{
  "n_experts": 64,
  "experts_per_token": 4,
  "d_shared_expert": 192,
  "moe_layers": [1, 2, 3, 4, 5, 6, 7, 8, 9, 10, 11, 12, 13],
  "router_cosine_scale": 20.0,
  "init_std_router": 0.0337,
  "norm": "rmsnorm"
}
Below are experts of layer 2 (counted from 0) of a mixture-of-experts language model. Rows are named router (the router's row for the expert) and show model dimensions 0-255. Each number is 500 + 40 x the weight over its row's rms, rounded and kept within 0 to 999. Numbers have three digits each.
After each expert's rows: "raises" lists some tokens whose logits its average output raises strongly, later layers aside. This comes from a sample of Wikipedia text that the model never trained on.

# expert 23
router:466536490461531496489454532505450497437495532470509519474487541557540473537464440485493506475482431468529574616498587480521526436495546474464487502459562515506445496461498513567577501473473527515478530522530517468518530447438452522501507518475419522466478497456473520569492447488503516545565493405548533480477475474520592488516544466555460532451420511488520485453407543485486498564602456476564524495458461476583534527488472590432449554472437483459552494480476428526499504538517437541446469551481489525417606461513517466502499513426546454518487462513519508537449497490491503473507566520571546498517402515467487503432530498498460554517552493447515506564526548496448496532524502488459503500513517495449489545489555529495504431526487473473493536497534562548529427518539558
raises: "vers", "cc", "pt", "mp", "v"

# expert 1
router:513504545514497493577490480506492582484509523445572522476505513565557588451429528533562502487556546477509428481480457545482549515520522524491534485481526517474507521517454472571522403534479415506524519504579478528395460455466462480525543446466642423439450502530535581517515529456558541488428517502525477559471480514454520495454523495530461505482507549542484427498441526498516521524478545503513520458523542524469490536504523521561488460460521464481492495506518525486534503415458457454481510466435505487495540524510483507533488463482553462515547530469423498456446546559403433506463531503541506437469506532517478458500524413542596504508482554401512538543501488572526487524526540479514505430527446494451492468472485475474464461516518442432553483527524518529521560567552511
raises: ".S.", "FA", "E", "V"

# expert 60
router:507550515531456593523506523511505525501578443473490444451539516470515447460500587463496506480554582522502569569493472583540520484503465504514562490591508503476528485491476537503506501500542529508484523517524470542493482550522462535519425428518456522521485535444472424492488477488526391483504482511604514495485452500515575563493435494555624471538494476489480547498518413464560466574427459550486506503511523561461475516593484484497481475555471516535483493435490502544481531472569489502564547505496525469475581473496476417447485506573473566474478553492547465499459466435492495506455528510479513557547511500521541523463483509497438423496539501537436424425493549479551473447519433530496477513550543488474424478495454535487529518548505457492498463520525460498420539523470548
raises: "ip", "op", "ol"

# expert 25
router:437522510490535480556558594491492606463494458610501514532528527453523519511585519512570418582516494555461532491501546527538513505464499454482486505523483488504462509561468536548486480560427547545514494509537571498398503474510507450513476482510447516472481495431476495516421445495497524497524493499490531529521503507498387510495458446451457450520522464504534477425473440530501469481536457480494460454498527469528537540513465453476551498435534502479403525495428478497506466504595512489527438512515461475494484496514482522466535459532512591497471519445581486492588502495494469403442550558552452551537480488489426536512539466506568468470428495498496535538524491415465587530538485486558478496534500545521447485457487585512522487530492527474501511497567439512493477522420535
raises: "ain", "ic", "ical", "ens", "ically"

# expert 27
router:547492551520464517501450475535481444468451533515499518505493575504438543474465491526525483443515501481537530482525516498539475532454467504452455456477550498520501479432460513528457516433496515550624510512502512579499467501510461484453448503434543477559534492556489507504421461493483487491466476553563510464544402545416536608495528471476476535555511494521541552504538506545477512476474457447503486451526502510459485478420514439522492532484568552485497516475440453577511598580525484515476551510456519490485549589542525492516446510484554506435536501479517541498576451479482422455520505498519568524471511506541483481508520493442467616429547515416542508483496521471474558467537558480484457476526454510480529528462543427489510521545576524550530461487456453473473609444553486
raises: "H", "Al", "In", "D", "Ar", "S"

# expert 30
router:521548524502484379469425472509550546577532454435488522482502460550505496520549489512502506476514614524502456508466494555525477515494488524513529517406527486543479503411509509493462451505441458551565508494461519562513442506558451615557542541518382451512494542446503452493523498517451448516459478511531478459501549500545435522490568451493473462553530486512509547444504454543553495449545510440510543535505531566448540502406485469507493584478482484473528497498514546478552540507470508554469491484512475493502497428459503514515483483535470559547509561389589487512474532459488488482502504541516514526514499431450518473457476516498504432467537421472480534477461435492498449516524562604523557507457524452490521513521526510442552535488448489480540531401505503512515521510433535
raises: "\n", "\n\n", " —", " "

# expert 16
router:456468419385460502521462506515499466543449550546529559565519466464545479546507460496516467437474490500447493430529543517492536540504498488475522522584520508518519524495579531471423552520545432517497534496472493516513555472475405504501510491481467568485508506485476485513533462535425626473462515467495530525520468532496568486531500532481484468499478503487450482464536529525543526459565509481535498447505526555527512499498506461547524510510567458490460481455528535515503489505547525465499498496583523464459557514452544584514453586445488472467511509454580517469577496467533442408537497446546502486518455498506481545438502500518550608472496486477473548480514526485480575543577492529409499547409461443566519506526492451517436499547529494502502444530528539517448631480553470
raises: "in", "us", "ick", "i", "av"

# expert 46
router:538512458437546575535461539444487497506456498496488528475526483482453526503476470508520499505519467537496529486506475453462584461558501506518452466490519386442523562495492546523582553497512547530533465480530498496497522496442519548469544549547461486512476513412481437476534557491513548450510511531581439415406527435516549473440473500508523513505544478476451592496554527458462541462544478497593485512557493525490452510544492479469525426472540489506535505491468537518456402480560536522469496492543524531552529483536522484518496473489518521485462476436477522445496492429411440547424593527548499528484438484405522459481475512481603571536496476507441501584546474524450547543621587502512485496500493497532484463505506503451510516447506504549511484469469525525486492524472427
raises: " His", " They", " Its", " Other", " However,", " It"

# expert 15
router:459475421536450511536475542490480461506532455549449448529472511505524453559572446484487406462556453503399470502440480472470466497440476459518483528540524485474549533538517544514511496466476460483432488537512497563541550432485566461573445461521495478516501532557474466523473489490472503523477460470509442493558474540516465503564494483498498537501415443481528485455504546539478487483447512589511478533576481489448512506555445547504437490524494447522543556507594520482558540509504553430463520556460597562497490498466516529519484508507563550413449473608557495494462482530457516509509460483525503494515471515569513461532453404491509473510539462518537516418568435504498463443541497455499571507498471542473437497445527542550498480558501463537486439581456525494430495497550494
raises: "ared", "ild", "inner"

# expert 28
router:538485531566565425548516574526442520489508474491486511462442473513551525505437499513452542507380502514522438445512494445443476529505556535537429519522528521515570538490477467542488506428532458556440467497480477513521470449545458529490534535537462467456471434584496502482451540521448517531481514572560479541397431601583454544490546495529519564533454454480512489593571522495476464481526532520520558541548464487446485530492530517480512473529467465495463465524515572509459525456539519462456523519457520511470541509514503523491523497531477494475429526519459528529489485546520495517479482485509479461473512481509424467493447511467519521431492500471567500545495454551615427520460528503473490405456504512488527495499564452468505512514495526516411572531461463503609548566450521
raises: "em", "ail", "inner", "lam", "ign"

# expert 45
router:526482573488475557458479495400501494402478557495500552565487568597486494478468434434478535498548484496504484540451414515540540524539435522435497470513488483553459452467462506495444458500533567546485549519450509503436531485477475511553493561518594500522543492506469549459515523424473481469520482527527507573482471538496524484516494531461532475513429463550495538534529472522513527423458515473430489531494557539505506472437513490467451505464542442474447537528479517534519484455523467480550504501501519561523433445521507529494513416464480491446457464556470532457583499495501506496501563589454487519450537513536450557583464486453505567511505545557483505501478564527607506608527495497545574541500461450508468569515539442496480487506514542486471548435462496469505542443506432
raises: "-", "|", "W", "P", "H", "S"

# expert 52
router:584440585523485512511491528557536518545473495496522458433504447498555586495503483493504497559532493532534456511502509537466520503480485573533512501482517493516497492466489445504496491482514547492590543447487442433560535487598588418454547538545531503480493539503482497461470486504550539486529437500466502483540461479602429454556477529448500499427526529504451440479467543558527479459505494541567523461529554475514501501504511482474504495542532486493567522501443500471579452511522518517462482521466467488387456469501588558423483518479504461459560487543438486450487466555514609350477494548517463556518563502497501472539500481468581462504485437512517494427482480483500474485522471547462508509514475505436508443535539436555529527546428527490481463518524443501449481493440482
raises: "–20", "0,000", "th", "00", "–7", "0,"

# expert 62
router:488508562425514537533549506493570471483491544516591490488507544502483433521516481517540525491551522471537569469505533511576528441543458508494529546524547550497484553567486431471567535500508433459494565525493585514473495454542531429504550541505524472509503556502558476569580488488468493513507535440426407446496540506507558416548451489526501560525513498490502603558499519441524571542488449551395500549541502495516540561496446537463491533497441515539585508460550477501443544492526507528494489523534462485542523520462426457468496522438542505493549457482485466507434531495535428527520516523519477536419472546452389515448508483483547515517447488535471512537464490445493465545441481465509525494554557501504537474442460452443511439506473466518569469499507491461488497509421530
raises: "nes", "ult", "ill", "urn"

# expert 17
router:491460509497435400605547509509537466525394482525533568561533492525524465546534546520522516565438515470486518498533481545545487464469538486478591556490465443523420501574480556428469546508496521487465431472564525536486498538516605451479535476568525458438475447475498498450428507546502489499465549522444549523503480533491429517462460515484434456530485427444439459531489474497462476485471516503470468522497496436511563469532555505454462618502492516511467536497420500479542437558519488518529504519471496596506502518481490510446527521548487466488480500427536509537549451469443576470518438496500473574494451446538415550503569485471527514534500573500544488516526486514481521472438508500480518558516449519542495473548517508501522516536543545477552483453539543477552474563510466
raises: "ed", "ing", "ively"

# expert 3
router:558464542459462553510471491449522520518445552531446495442507501605506528469539488481479479477549458484487515537505474542460501509526451495506433505544520537510565478489424576505518463469485582529515531459521500514494414498499546489519522459501546608440418502486527534464510475561557499504569474506496544425525440519481444458573551496497580489472488496503504492530439496542497457387479492515502541491471539434546492550484520532496529486475535454529491502493518494523538476523509559510495452478491459510427444523476540544512487473475446500416539504530525446482556440573507525535468495476559426486474483579522536524496509519454557520500489425573564486466503503556521543558424474488431523563477547526425433458471450436484468447561508602506459548445549457446525475493503540
raises: "–20", "8", "7", "6", "4", "8,"

# expert 47
router:497526528565481540495542524458511506542491520579557521480545460443425509490518512506436584530524502513518464427495555487561548492555533611557476459474558491467540458559498489458566472525514531445505473481474457514602527502527456512483514502515516497488509453632539445523510494470492510598487495542399495496471558612529543424473469544571522536517459542454431471553511499436475471551502486481478516506495585473512509506502496447495511520486514474523507509521468458537473550468515423437523492499461545456534517496554480477461590541521523458471526487514517525504519539560519522527440541519432498551474533523516524516511490447494485529556443478511482470504538503480540458557540468510437413426486453402479492465470547496534517531536443518508473541505510429488489441396481501
raises: "e,", "es", "gh"

# expert 34
router:486589589603475501552488542428455515517573517493461515515439486465493488444522490518535489512549540465546448476466453523519492538590432479433511578472521527478569524498527501536550433504505563470455491456449489509445490505462437499551446452569382499482443531498539514508497568493528484504538523504503611515474465403582467533511511519478490547486518456524456469550445468505543467562466557456545519497472480497560554521485507528491490580517504452540458546499550515491510518500555485501495531533404529514586519537440481479474460494417488524542481481433477548544476432499501554475512511498477448543484484526534451486518442525487479462477485475470489473518520539543493477491476456504463543519480590618497557511417484477494495527522475587478481460473462485524482513538526457
raises: "ations", "ation", "est", "ized", "ity", "iz"

# expert 55
router:507476540468489481495500485459519568493460499467551578479518563487533577537572430527487500403521467491472541471465579518574494524491519431523512493506437422524506477513489466504474541534500523460441518462525484460496445536450500501487468561428510494476543492454489460425519469518442530504474547451498550465518501467447538436482543463506528577503521490575501518484505503570491537468496523532503457502543495494546464570539470408568539494518548547490497467460491557511555459521545553491526509524561512463445543511443530398552516539562433536395598516573498521482462493552520488560503438501536453475512462509438553485560480527539488510515547594546481432531511479511476551483520573545536494556494566516499529484502455490478533568496499479503557502463485578489473475498606482
raises: "t", "ak", "sc"

# expert 21
router:513514485544488454560506520482489478476540543583550460539391547528528522553525515491530474488505495527498504471443493489535523526474501530502449549556596510416498528546516457481473566526541496482387451484557493461447551509440450572493507511530513525540442506498453448494468453510484430512521552565485479554553513480534501545531488394541538534478528558503499446525449500468522439523546482576536486596487596477478441580513530528504519425551521448518515559515505550497516429534440471465537554507401552489519498505508544567452532485475520570395509526542579569422528518515542496538523504449474468485541496515486610513492485488500452538527498521536510458492471485552562543528476517473490524514525454538490530503511544530539461529462492512426531468474502530509489517460487464
raises: "ens", "in", "ic", "c"

# expert 10
router:442552490417496570499463478461536460492516469495548554430564477497546418501462515561436528526539459499485544552552512516513561476555451494567558521493475518498503536457513457444478486500581465498505522576520519513449521405493530514501433469544510461474499469524529450452530535449474544483415516484552459482537500499402506511525469505530605530489503490538479506487531511487442465479403482480475480473515465482422513482551462415494483483505465553477503599529522478462451455469508535411525570516586454502490472500475438481522480541450589485472445490467466527554533519509401487444457508592503501494528510502444482500495553518505482500486495541541488529531553454459482478504535494474603464443597552478535531496536483493499454576486531507489578467466507479467546530520510520
raises: "ol", "ap", "op"